Below are experts of layer 5 (counted from 0) of a mixture-of-experts language model. Rows are named router (the router's row for the expert), up (a neuron's input weights, with its number), down (a neuron's output weights, with its number) and show model dimensions 256-319. Each number is 500 + 25 x the weight over its row's rms, rounded and kept within 0 to 999. Numbers have three digits each.
After each expert's rows: a language model's description of what the expert responds to; "gets" lists some tokens that make up at least twice as much of what it gets as of all text. This comes from a sample of Wikipedia text that the model never trained on. Tokens count by the router's weight.

# expert 55
router:465488542517518489502477466536511512506462533488472457520529498504513535487482512506443528504512523469525546509505522450532511494486458529485509505452542530543483501504474504484541445473481493
up0:485474535474490510468568501488462527447503497485466514490520510435510547497483482512495481501431500508524490499514508431481505529475514465496482473524484497482499508488505506457494486537453499
down0:501515465482525470452470529510515500461487468499525535501546492477475488528531503484478507453488525502498506513486508513518492510471481497497486490552487549496524495523507514541515493473494484
up1:420511509519527488512524496514474517518475534524456525498508522536533504525486455533506494553515532491444467509519476513473492564486483493498496540534517513506499458505512478492439483452484526
down1:520520507517472497480530488484508522463549505484482515476475483526473507517503502462509516500488505491481516497469537507482510507466462468479559512472534461502516498547507504511485457492509502
up2:526488466470473500535554464555540483493506484503489507518519490466504506502487514500492541433496521533488495477525490473542514530516507462462570506475454476509490487480466472466466478516523534
down2:500483530516485477523527525516507544539432538502482522513477531495450454500466494510554538500513507455509525460489515473476489475535474500539499479511509523538484501480504518550490492479491485
up3:506446491509488481503507483464507511494535526506468478477498544490500467495483540499552490499492489558534520492503510485527541558512509499524430488483509496535494542514509464491515509514550497
down3:483508503514501457472507494523508508527508516537495464530505461464478492514551462473501470501517517494493461472494520495531514511480501516502495475508519468517518542487524501494483453512490475
up4:495445508489523490507516472499486508497471516508520532507510537479500481531454521527517532484505503476483484515492532515558513461493521476496477509496450554459556495488524480488493520481529508
down4:495479531508458528552475487488546500500454529510508548493515459452508535439475480472498507477532512488507518474446481452468515479483516509500522542473524469519461432491492487506469501526517518
up5:548540562479491478540512494523491501508504473509517490488540451476477488503471521550536544503482504506517535467503485501549481478483485513550466515484466508562435464490475461454542515490512492
down5:488507498500462533496516476514485469572473461497491483510466456488487538478495485500507483490520471490542451532439523489491469497461475479513464461510492469508547505485523558547483542466505502
up6:559507510472502540516520535480504541512489470529473515478528527463500495481538492519487490452461492510516502563538521486505502473533495509475496501474475491534499476458533495484498512483518475
down6:523475480477507461482475498461483493523469535536484506505501469520463489455495488486508493511522508479513480507496500524476506473513505514442482475507503498513471553513470509486498506494513473
Articles and quantity words before a noun phrase, such as a, an, various, several, other, same, plus some word endings.
gets: " a", " the", "s", "ing", " an", " his"

# expert 17
router:491464483491499498452495502513482479501489517488517480483488510519506510480492503492485528483454513527503520495484500447493533483480522482450496484477543498520478504495506498524491468488483501
up0:507493481493463464523489480509464504548465542507514525521510506558485509467509514474497471499488490504507522458478513531497461436494546469554474542530470534461498534532507462528465534462496490
down0:530490487498520460503471499473514523501474506525490501476524484502457501533491470500470521559489502469505519510512493499514467488543463539511518503505469518522487476497527491467509515514522520
up1:467509507469460486511507501476492477470483505455504526513514474473537538541475487499525492462486503468524539475514499475519510540547463472491509536475485484542469480515541488502544514529471509
down1:497520512426475510493477518528471502499484512462502541507532498468505478497511508515480541541527455480487511467477519492490493499495491493486472497493545484484474524559480501489499519509454513
up2:527475500498480526533511444505492520503509486514509504515500495457463556454506482545520518474493515489478457531494506537514503515460510526509418496497471521558514474480482473483480499497467481
down2:498531524488531484495512482487469504477494496484544483479501433498487480470533483480494487473449521456504550539487515593490520484471508485508568474461535497502532471487488504528470502481456454
up3:474521507462559524517509537501529445484512473512473484474493502507519510513528497503482525494476489501512479512523518502508512482538487530511518526521498462459531505503493538493475515489539487
down3:443506525471519530552460452552503480480478533484476479512457508470438523473534524503526495529504450472526453500441526539464512467500524468508538519522502543495487539521504480474520520446493506
up4:510512542501510493512508501537490530482485544483495470498494542492497490469484472504480484495524472468500532521519499471479505545535494530486491475514505494450522487503512527461514492540480504
down4:479489517483555484507534466492501507492481530500487513493490547494497520502483520514474516509515514499476461451502536486512557437503498518499489502505525493528503533491519554531485506503501531
up5:578472494475519511496463507518516489480495504500499460499490526449490557526494518472498519525456465510480535525520491505522538464524516443506489518472493432501534500480484495498500531505551508
down5:555469538472504509476477494508520504500490456491454504482485546534539501534488537514532518484486475531497468509464479506553529512479497493567503486463520486496501463475523505461505512490487520
up6:520492464525537520492507510547521502499486476521514522523504497483521541551476484490482545526571503484528503519513498517507545504500498478525489466507465524529513519467498464496493474511540520
down6:520493484525491495454518501507468507509487475495516486463504507516516468527491520469518539491469501491529518503513460479511490534475523481473517477509510468560481497499526549534512471521501471
Words inside titles of works and proper names, including first names, small title words and possessive s, like the, in, George, Love.
gets: "s", "'", " The", "y", " &", "ing"

# expert 6
router:517449503486488529461520496484556476533440516534533503476550523508495495517522497481472452525548487508488520532514495506477501471518520487540507472450528487492506507484527509489546520495542519
up15:462516556504472544511515528534528451506489462536498492500526519487490473494505498512470529481539503505499496503454521548479475517459497501511461562471543475503467491531512492540515473485462505
down15:508524437478468472462493514491504462505521474474477505518495519492496495531542500546505527528484484499491452466484500477448499521476519466491499513505484504525480529456529495522503516529467565
up16:533474519461487491509508474459510477494478512531481500503504472508490488478477490452518492520481501463494500497511481523424482509525524489521499503500492521575466466431539506511509552535502490
down16:510473498532514518503471493514466504509510470488503486493538489511478512494460496513521469555499505448523490512459504523515497516521528481491489509524459499495510498521506519488516515474478538
up17:531520477524533531532508560531528504507486496488532476569500488475478453508527533492465480487514507493537510506448492480525534486518497454536483543516450484502489492524508500553456548495471516
down17:477555498469504488465498498484518492545511465459472537465516490569532493540471486516501501519491451511450481486490536499506492471486485511511459550496533504500463493478491480467499465513531509
up18:518530507479484535501472475471456514524510508523477527475513549460442460475499511477517544512478545511477526470533476523475518538560436492521510514497491463539490530494514451484488535508513562
down18:497499505512515501509532496493482534530541492521533524471509528507534476499510508477516457519482480495504542485462471495532482516528526497523473501561501453511526482510520468487517490535506490
up19:497500512488527428499478481470524501500501544509514506491470517536474459503517479473475470536486463505486491467494499528473509454472495506527496510501481520450496511490536460492476507516548494
down19:474513504511491502512481468538483509528498521511476503467504455471511477521502486467517501473490529503527527450525490503452489521417509500480496480480459486499487517514510474525502507502532527
up20:516458508473498508525512455507460476464438535519532530512484473488517501501502505484549494513482526553498479517493494524460484502478475466527538482498474507513494496498491495490531523516482524
down20:539528472492479540497510505500534474516476537496464484473503508551541544466492498496487470499508481503525459506490522475495504489515469523520453484456518494489514478501432483530484486543552541
up21:490497480515503485496500502465497518507474516516479456541444500476511480494463468555458503469505490482481469518526495479466523490524508500476496517537503482463469521513504464516468532475510495
down21:502498495482523475522463504498491478537504460521512483461502496525532482501466496529486513462514456549501489507455519476494495470487506540523459526498519492514542459491511494482517527498503485
Sentence-final periods in census household statistics, percentages, numbers and quantity words like million, two, many, and table cell separators.
gets: ".", " |", "|", " two", "%", " were"

# expert 38
router:518516498498488483487494492505537534477509472470512507452488529453460522565520496444509527494518552512462508486490505546522494479464501471510516512524462475511533488491502520466490452490537463
up0:500496487514550561509497485498516459489526493473494500488479561480490517471514555548464467491459457490482504498554509505512489512562551483525464479513502472479492507542474516493463496458501487
down0:451488504432470504513502526495507506522507481525492528477544496524500509598489465482490492500530483489469536515506522514482498474525478488546533509520487496484520471536485450484523501465529522
up1:513499505473511486500519541486533471491496480508534515517484544470483473480499508494530470499542506528519539500495506487464528479477497481500496510518505497477465480518453502493486500482479468
down1:502507490480465503470477508525521474505521492545507541445502510510517501497515486482547518517492471480524523476518511524526537510558517452467507502551471499467512485491493508470526519460520471
up2:493561486517504534522538520478491489513494511495476465500508474494508520517495498513489525528545488522484514488464455517503554505522530520491530496503499499485494483471535535498517500541501517
down2:487451478489520507453483512508485498467458478549485533479551484487479494594531439500473506505496530497534506494455529518471463483497454546524513495498493474491509511519482489486501482511459507
up3:501559495511479489489522477491477478486495480557498493484482485494544508494459471487535496505503524490518497475518503503457512491527462575500488516509506514547510499498491495513493482508496495
down3:485496507483500532482503522503571543501503538499496455497500515479538491557501523461444540473490514494494499499508570507497454473510502478537482492522522482503518521512514517509553488509477535
up4:505470516519456461487500477485507484513540531485502522534491460504513473480494510469504498529536502513476506497499526532510525524470458509505453493453524521510499502539469495486517505504490505
down4:496494514475488500508544494497524467499480504487499525512502447533466514449503531494501522510499460487500520519499505488470484484523482486467517460514488521499509481480502454514513487503483504
up5:482516563508487495500501537502474530495484485475459477502498471519504494522514520458523485493498552548467498426490534488533463508520499463491488483461487514506480520518516540480513491511467509
down5:508481452500487489525528487531510495475529435482484516492512487514495506530484483446484470460488517472521497510500476539482483512503508502503471491506480512486536518505538545523518513530487483
up6:521478528471512512505504548499548490533496521488506491519521505528543500485503460506506514551535510517516492453501522505452511499516480495480506502515513531563517508476464471443459480505507516
down6:479451501526500448515507436502515516501503478490516513476488473483477449507493523487488516461489523487480497477469542501481456505503454471520528493482504554513524464473471474480510541514509496
Prepositions after nouns or verbs in running prose, such as of, with, to, from, during, including, against, before noun phrases.
gets: " of", " with", " to", " from", " and", " by"

# expert 26
router:488518500465470463463473469533539490526480459487497478509524499531511495531491539486450509512552496501515504502482539553504507526503465482522480485508499489510499471492492477492555480467511504
up15:498511475498526503460463445479512504502495454513488509495531484486495491508481526522520517509523467463508473477483480491515487529537507478487513466461513441506514543507499510549448531491504474
down15:535529501458513484490483471504494490506473504489515503522515521503494498525524460515512478482522539545496481486524530505553494477496491506531462558528475479507508502486454516487519477494506453
up16:542508471483488475501493522555491529474479485471511524501535490478478478474482519528481512488506439525477533502489503548479494523476478488503471520491485534476508477487503525491528501521501499
down16:477532459530491497512442525517488548541518492474489556493461506499477485472495518477520480515481514534454562551434512526479458509502529515478514505506507472478472509468516515495493516474465533
up17:503459493456459489454521531499498489464459516492512492528530511505491515519497492495471477480497504468513515533460478455523469520505508497514470446515501490516486471490564497502476483500524497
down17:502527520499445521440490500511556503511481481496499465442483501516534514478461503516524495497503522583517491456487519483498495492516491472490512515500537492501536470485428531515486505478546481
up18:492538482500550502481474501481499492519506466534513504557513490491487470460466454489469461486481526533476519497465532531449478480487500480532492465501459454520459511507537512518485526475480493
down18:497445525488517473503514526519545544457506500506533486484475452503501522506518476500503455509470488492491498530497465477492501486503509562544486489503517549487516529457473507456512522500511460
up19:502485487542489445503524555516517513507510507523547515514446504475464490505479489504509520498497453514502477473497481500459488456484538568521502534516453530550487463541506498484499502555485477
down19:552481518508488525512527489481514516501420523498509556489487482532506464521534546487523489468503505538498445537503502529468486459469521496454514487496541487511478488469564473515498487500515538
up20:531456537547512523504493502479516548520460511483484545533445481481507489509492506502476493481487457475516531485498452523523530461474492563516536494490497507478537488491511524484463460462451511
down20:503478530499527480469516497541490500459481515515523510499538529509498471510463489539530503498479510451508444493544519524528472497481453492489449542510487473568507523538553502497454496484479484
up21:505488498531467485537472475534501514450459495442461506491492512504492476529521530536492517500476509494488517502540473501507472516500504473492494501468521513534515487523463507529511496493464511
down21:489516493454512510474464507486504500530504520472512545482497494506507474500489476491528459511524499497520516509538523485487506526487472521492491528508507496510516510526477516573481489466517528
Pipes, colons, slashes and periods between numbers in tables and track lists, plus unit words after numbers like ft, km, minutes.
gets: " |", ".", ";", "|", ":", " —"

# expert 2
router:506492486458487496516503503486478513530524536461520499538512538514486489515521547486513511527499494461516535526466505542523500496498517459457486499494472508466477518509479527479524476478466480
up0:471473526494514500497514497541456474524530483536505503491507492543488501535520480528479487471495504489522536503466511523539541477501500456518462488526483499486504484529496493474552498501518509
down0:466499458504490556477493460500527547503501459541520487486513512491483458532485494478506478482462517494511461461524498504499475497480506502514542506527490502478451542501465470516488479492487553
up1:498497492496454491504501504503563534486503510491486504513522449478457551498474549507483490534489520489487500487454499547495520504472482482512480463487473485468528537512513483574489486468457469
down1:515495527518478469494462479541503497515530551512488537497552504487487470461477519507535475542499456490491505479485472549485495488500534542518515490477522518558487530501491460502534482484529493
up2:500477529515468532481499491481453490498503444549515522510526487490494504489493535477481479501534470537497502497478519471494482472521472493510437524514480568513470544520507477480497499486470552
down2:508513490478522488483486486539517511526492498517515471489514489507542469473485540494486521521535533507503516462563493495485515494461495478522490474531487495532495545525510502481555486491501565
up3:501458517472512511486533494475466442498496471468479525467476501510499474509473461501536545473520493511552555470494504504521501503541468508513471534475549489543487486438535493478492477517507505
down3:465453497485492543503455508478508534464488506486504466518476517462518533511496488520454495499531490472513458526489481536506506501532453531507514509460470480519497484488470494511522518547441492
up4:534510546488468476469523479522495538491530491483465481513506463493482557482479485517530493538454482469533524489502537479510482517504474495445480439443470504511473524468494495529524523470497515
down4:510515520508452528518511458464519520517478511545524465460472482490497505480491501469486516466530496481465484502449499510498512518485507496507533481487513467515450518496494513485505521532480498
up5:534506467502503556447502486518516526452496488485508505542469473477500493439481526525499450522498503471502500477512497511477496461507513497489496500521461543487523497564464529478524540497514503
down5:506530523525526516497479492430537495523501532504467526495458525508513507522508487439513459493487525477511477473484502462483484509520504527495448510510512509500543546527498483542476538533469542
up6:527514455469440474533488508503542494485518506507480448489514502497541447533504524490494512491493525445463495538556499504494508452510474479482543468521468510527501511493503510506523464523542503
down6:507498480468481478537517484475540513460535523504522494473508507505512445526522515496500453496474510491478500482503541470475485454430473509459522496460497602494512476489478527497484494490531506
Hyphens inside compounds after numbers or words (five-story, 17th-century, many-body), plus function words like that, what, because, most, un.
gets: "-", " that", " \"", " time", " one", " un"

# expert 61
router:471470479481508494526451522490500445500520572487540510540519517512482488530462495523516486524537470486491516502535465505476518472527529497496488442516533481523489517535491465492478498507490563
up0:505496504495474514511513514537492476510475495488498451456490520503491499528432501516494541503468488475490502497498531471505546517476506516474516496510525474508504519495496494510482492494536504
down0:496550537524482538500509483471503534491484467526501532464543547488466496492523488533495539513478467498478511500574498501500518486445501490463512475506482510512542514501583510499494506528470507
up1:533505525481476486487497495498465488485513497480505461469482525485527505519458505462502527502505501518521479531507498510532496460535443482569537470467523494538492493527494490455491533532544518
down1:480522532497513522531526499513513459527551459517448495496478528483469484449520471501487455497498479498496528486535500497501525581490493530518457518434501509499514516456547523489511541500463507
up2:449472494490461451553475504488518540515491524459491509492526462493517509491438548499508501529467537448509502502458490487512520508501521532501508528520475510502542552470507508488478515455517486
down2:480482513535462526539496519499510462499551504508472486507488531489475521518513515530516455434514538467514510507487491509541500522503474498495483516464488519501503490508486449450525489517489502
up3:526491500565514493488507520499449506497483472494515477495510452526505543499523538483469486443520515529542484518495549493473524482453504496439472449501475490497485523509474497516503507459446531
down3:522482469479450491499521504493534491515522526551480505478500468490464484534539503516528461476523526474554461575517513521482500510511505489453454522493434480478514527516509515480524537498534518
up4:503477525491509480524536524507506535437492502561527524500508542512508508518467525510485518491484482475514513556533485477517514501521489445519481504514522489485482512510521456467485480486503519
down4:530483526486542462498511474493470521474449484484535545550467519494506501502490497510538520488470489527485553538551490530466504505499523508480493515522536494520529528497503509507520498499517516
up5:543513478500525513528477468508514479462501509517518500486458453446503460502503506549496512504480469517486464489493503478464507483505426492546507469491515478502526485568510514461494483502503511
down5:531469528496498469497455438484516490507472488555510446502549471480500508548478486514487522457495491482515495513497490526506489472503491458549484527460471539522506513484476493476497514523538540
up6:468567522546496483540499576523506460482509524480533534509464510480461525505520521499476505509551526504495488491427523473528501486475491509511520482480511513544459507498485498527504492512451506
down6:487473533503537452511484505473445497499508474534485489491476490476521490488482536486517508477471496490490483497503560527496462483510530479517558491490491548523489477558481519491496533534478519
Possessives and first pieces of words, such as his, His in Hispaniola, Our, early, late, plus accented-letter bytes.
gets: " his", " of", " early", " all", " their", " All"

# expert 4
router:479458494521498475499477483530447526523554534507510524508495525469450528507449515500464541539529525491462548489482543496443497498538485486497485538481522526496458513490434507497515483502507473
up0:495523501483503501480512470544500502492485504469501495471498532508517482493475520505516477497508509489524526495516499508496486501509507504474526485527498458497443455505502504517490518468541518
down0:463480513487481521486481512525486429531512482524499523478532498498473490520488514518491459516487509488456528537430522526503507483501492500500508486495500468486523488504505517540477522512461520
up1:555471498480504525501560520505505502521489480536500526508507511487483500496523549524477531452502513483528528535459565498480494473540478524480520544497527472488494498506482517492493515537494451
down1:493470545496491527541494501522497522513556435558479534500516540522491531489527502504506494549511520507507491515508538535471489493501506508457510470515541507473522515479469484490531468489482485
up2:517461466472497495477538493491494542464503495492517488516539509455497502532486503521520474507506458512534538532515487539498454495511532504460482517507523493466475480468488453464509483516520503
down2:492477539500455534526546482437457498476507501531487512470476473508482490491501504546477508552487496493527463522474471528554509494517515494513516492518474495483470472495491496485511504522468487
up3:481457478491500496530505469466507495511487520495496482488479501502487496487485536554447456467477482461516537523480463455503475521537485479501529520512484470493536503482536520494462490488491506
down3:522507516474446523561522491485533523519531521540485518510466496547532521507469444528466532480487495480503511483476526497540526470489489499473499538468490520509486521480504467495482501475484543
up4:471478525487545497509474466558493521518499478557511478490467503427499510459491450465486483515524491465473535509498510512513481510497475472509495511548510516491497500509492482540511503476505547
down4:506486497530505502514460469539452515489498517515478502484464526491519482473508523513503463503499518456510501489481459441488474464492458494516485516496487514491525490501523525463487514548514499
up5:531530530507481507464476464479489508471484466485503520475520474469521488478471462498520532498507484475485487467504487517505445478487468558536480480528534553512492538522519456517477520485457516
down5:492466521477462515552480490496483531485516514504469522496500537533514487493500504482501458488507544482542535507480479523502478502504537529498544496479503559484484491487520512455523498536496483
up6:476443498529480563522525500517484519521438487550474509496480460516524506488471509503511488488518488516513507472490478499495520505510512503489511501497521482470485472471517481487482486476499528
down6:501554484536478526475504502469512482523465510510489501528510503555514499536543542448542475522472480528495487560460491509507515506469457499504516519497502473468473490488513524509509469474502493
Hyphen list bullets, slashes in pronunciation brackets like (/de/), and first pieces of words such as re, Re, de, se.
gets: "-", "/", " re", "=", " April", " Re"

# expert 19
router:463544506512471477492505519494495524474459517461518448529522486501508493498478516470475522521475543465545536513479519468494506495505481541482457512503483480499495493519495534508499516479452490
up0:465501572485509506500464478506497468464461493527496499511512492501512533563490484508468525468518534503486510501511478440483527505530510451515488468482524530540511532509493489500525510486496485
down0:500476549477503474539513465518473472484493462534484473495475476475472492477547454546537486476449503511510536501491522485501498508505507514469495498447492505506520505492513544499457514531476466
up1:451540495511467536445476493464518502490487481510529504467511487513540469462493456489485540478529509516523500460485512516513529485489484478514498493483466500502565508532546512501522470505472480
down1:453489494500480526518489535508490550503519488442498503487486503477461521489504489533485490508514465463507482510519496504500522513479506493494526485540538514496503520496506477479510535452467503
up2:481465563563476507502517500466535501531526492504495491502461510450452506517519517475533539494488490527516549499515529486503526514479514514493513499501478496489519477482497460492479493523491446
down2:510499454549521493457541481503550534530524477536492486516487460521513505486520515509501535495515490525465531523476465458466491505445450474473556443469495508516488521457515491510537456447493505
up3:476501485515481519487503485537472501519497479525484491459467470493525473501512508532486506504512505478521473498550495517490540458512506505506503515528540485510487504510513522515485528517515517
down3:470554517534507535515536474456519478493485468486537489485522500490484520497488462549499458502525463501500499441479515524492454519487517524523482528523512471470441503522554489465473487479491515
up4:463545476504518529524482493510450448530482485525510495494536537509506482488479471559475442499430515516531472528533542461496451528543515523493502492502502518488480485476493526509464606487489509
down4:521499517519450507478486480518459509521478529485507494498517522524492452551521488469523507492503543529492499509522445518530543513500535498495473490524474496500554564484483461481503539475496524
up5:496542519493509485555523511534515499490462528475534488486494497480475451487494528518466474539486520492512522510495513518508517475491527479513467499486502486481504529474505486521447549525464560
down5:488579504461483476548483495525516537474552481492516498503538502495469484471478504510489521565499503499495543491517493524467521516473538494496530491485456525494488477498476465491503513484508475
up6:478531504488541525485493502530513493497479500457500498500521538493538492476497450478514487500493501447464513522503530492500506471453511530528442522533551488491483505518533471520525532507482515
down6:496455488478504517516457496511509522472478506484499467492483500492547475498535497499502471505495478498499507487500494534480511501528500521560496484522492477472492485502522467459498506466487483
Short word pieces inside rare names and terms, often right after a capital letter, such as d in Ladrillero, ed in Bedford, y in syphilis.
gets: "s", "d", " the", "y", "ed", "t"

# expert 25
router:512448503514489506479511500471512474435503520467456527481521480520493519513509515470491506499521512505472548507516453492485486473468468487536483506526507504518471484498506492525498480506488506
up0:519525535470496501508516496516510542527471527449502505497467483489481468474465485521495502484533482502509530484514491517535496496513498513508478502474492501510491484521517538456504503483510527
down0:475538501459514470508487484489527539550468522503479508547479510516487497490508465496530507491527468472497467498481495500543485465475474497502527517506500515494484548476476499503477506443508516
up1:490496518517461489514520438536511507455470520564483509510470469547474476486482504475481488498489503509516518532496470488492534489489534489503505514525504458506487496469466479457491505480505537
down1:478467492456487471530546452485498469467538498493456466532524470526500520525494527511491514504471494491479513522459498524490500474473459478509464470522515456499486462481556497502517563525520506
up2:487505519520496463499599474505487489506517498528455522487484453513497495449501492533484529525501502533522518510494525520516527511494497528509506490517488520514487475496507506474453451458510503
down2:526518500460472488524495505474573512475487500494463502512511556506534541566510498518478498466499523537484468502499472468526476486482496509513472493527456507511514531539527522479505496472488514
up3:519500524542487514485495493508517511481531501496519455527519512478508489507484533468520518544493501501477487507529485498564487527518488488497495503522502456503498496515532475486520467524499521
down3:523520441530544556556527520508510495544456543461531489543494499489457482496473500494563474530532476511507550535539489441493507434487472496479514516474525507493513505440473530499513489515495492
up4:498509483498531512517533526506514524513524479466509491544530514488503540508474559493532533501517452511552518513476487498466427468513500429523500475527467495473441499503489494464493542491507483
down4:512513504516512482529511510509493463523500501483484506481499441476512500514495496501512525505494496493503542487454472533506531497465548475505465485490453510461488492503506515483506521504489532
up5:497474455478484461514493540546465511454495525473529490526525469487492508497484519494486482522478472464531504460481479499518509506471493469483490502513506573452508482486503463504468540475524485
down5:502516513521486510480462519507468475545508490511494548480506568501511536538482465532512521463473540556522514476488508474524485529516485471490514456531511470500501481467496541492511486489490500
up6:499476479526471466492534506531494555439513515491451527487487467480485527476540528521495544540529547505527528505512560484464490465529490538503482544480480471506488500476492488444465478542478510
down6:528507475466500458501522490475484488500458544507476518496494479483499512509501497504482519517527516538500503521481523484547503485518483492527456500510514470525510540507529470502517533487494555
Words and apostrophes in competition, party and award names or headings, such as Cup Winners', Republican, World, People's, 1980s.
gets: "'", " (", ":", " by", "(", " World"

# expert 3
router:493524505499483496566458536469490507494533505492504524523503467482509507501521513471491540495541533485455504482478475466455521486520447512530495508464513484461453516498471497511484483526517493
up0:508497499497538537485528528518539467567514496479479489505466536514513492486511467500520472493464466500508514463477474464499489461522541491482487488505516501472553524488533472501474512475559502
down0:486504508524466494474542488385556525485570508495476524505493489517502513523483470522468458449474485500529511491515522533518513516520482515584515531503504489507479491501499461513524519521449473
up1:495470508539483523482496481482500494537474524539538518521487460498519480477487497499525522568503506438528503502547496492496469509505513533458539494495481478495499456527479506514450476467514561
down1:505523498545529487507511526489527540518560515543519457507488504453510525491500476527492488560473494517532521471460476494521485499539485473490512515538498480545457494498518518489498486492511466
up2:514504463428504531485473510488495456495494511484551479553500471528497469445527495501524483484472446473479490541505503480472483472532476488492533544511504468516472522505508474506576514548503522
down2:500537493456480520483538500487496529490531448498472488499505534473487558494495479549526476495505467450497490492495490526495463550484509490508504473527491495437499523482514536517486502477475497
up3:510466499455502522470495490509479536505475511518488501524482493537473489513519461526511470507505456543521475494470490472503522496515556505489454518531486473555529483498501512452520512436523486
down3:465487485507461473504531524428459533514534495540498508501503482507501485486519569487457525457500488510480495489549507482514525457533514492507482553457513457485495468492477478500534516529494497
up4:488458515517523527521522486492509497480510459510483498470531524516482528511523499530484509498504536520477486458497459491544497479454471533506496532490469485506502457468523526459524489536510494
down4:499463487508495522505524500407507504481523465494487474534531536479468537492483504529514488497532498535532514505506546521491497481535517482539502502480500508525423491515461475484507536489515465
up5:500508503517479459481526501493460472530457469496498479496488548541498503495505485516525509518534534522507488472482489469517489529467478500475520502458512478519563502508522539514488515484513511
down5:487552525487546502498534489493472517427530489466489493494523489516513491464537485512526494494485503455478500512442490458484463512540473484494476509501463563494494501506491507509507505481481490
up6:483498521522507458510541507492501478521487479483509471488498508530538480501463475474507505466443485515487462499554537483556520500500516519530512513480485457465434514521496450502541517542490507
down6:501461528518502533506522505430516497518486499468507501512530513499477537514491477486534479528482524510468506503549512528511513532512519506543520494545513500567457518531511493488483503476529486
Line breaks ending table header rows or paragraphs, plus opening brackets, quotes, dashes and hyphens, as in self-determination, play-off, (2004.
gets: "\n", " (", " \"", "===", "-", "=="

# expert 10
router:505523524484495502497492504517460454530492506486524462493483508499501514493501520515488504523486513485521529500489518520504478506500510502467538462501505462457506479467555492487475488501519498
up0:510510498556506528563500509473482466514529461508520542499458508454532533510479509487482508501488519543529517492510531477493510518499551526516525474527508505478531474500506504573493519509538471
down0:489483511518477485503499489498477483484550493530490518459516457503492505488517509490511540467479456530506508459568560496501503498463497464480521482520499465513455525508499484509490491473501481
up1:517463478478487534458502485493543515509497506498519482466508492526476513503516480507516496493520478526470505502518476532493546526514468473546517546473476514481503450488490486484507508469517532
down1:492505480512503480484500471475475505492475481573493527498477508465531498495535499475516431534514535464468500489487514475443475459538490499497465476483509510530518536480552448501464525537489506
up2:429499521511482516448563459471494506525464461501494506434506478501509564437513473484506516498495510487507485543516498513487515460487481499506506499485499543520515502508497531476502501530526466
down2:510493524525488539535572522511488530516461477466488506515479471500492538453514564516516527528502505495502471531486531512449484538501503531503488507491500493491444468469467465529491485533532481
up3:426510521529529523497493485480507491507466505505537537522531498530482461511515537548475491501519547471489512526517487505498476462518518490514522494548528531514510517506472494531473468526551466
down3:471519494520502510540513518468522450549551508523480550552462536497483493487498521504458492444527525510481496477509490481510490435496516508468470523527508456505510504508471495516500487523471497
up4:511514497481531527492518496527509496474486488522525499497485473470483524532497429532462511466505525530506489504468508494523481517512487457511496501526530499547508515498514492503493512514469503
down4:490500503537517515539501519508526510535465493535498526502486515496482515470502494508517531504507514483470505536434466488506476499505546523501464523481500484557495541512489492519532450509522497
up5:526499495507460505461539466518534468523501518474460528479498527479558495505553497494475478513522489513528514544506518487533493498499476489524502492500529525498490546523500518459506523527525497
down5:498496468525475503488526475480542505518496473500506524495474478482479503525542514505505488525495485498533533504446484532479483520508522550561493547473497471461524532524519459548499422501499491
up6:537487509434507526503516477517520533523458517495513452526530466512475520481466445488529508510530460453454539517516477509534503521504509502539488514496511495465471454506541449487546491490521520
down6:495551491534458554490473482485515498463477491488468493499457533445501514499464498501509479507463499498514549521493487461500456496510513474526505520492491522529491500508522496505478529491514563
Auxiliaries and function words in running prose, such as to, a, is, have, had, would, often before be, been or a verb.
gets: " to", " a", " is", " have", " has", " had"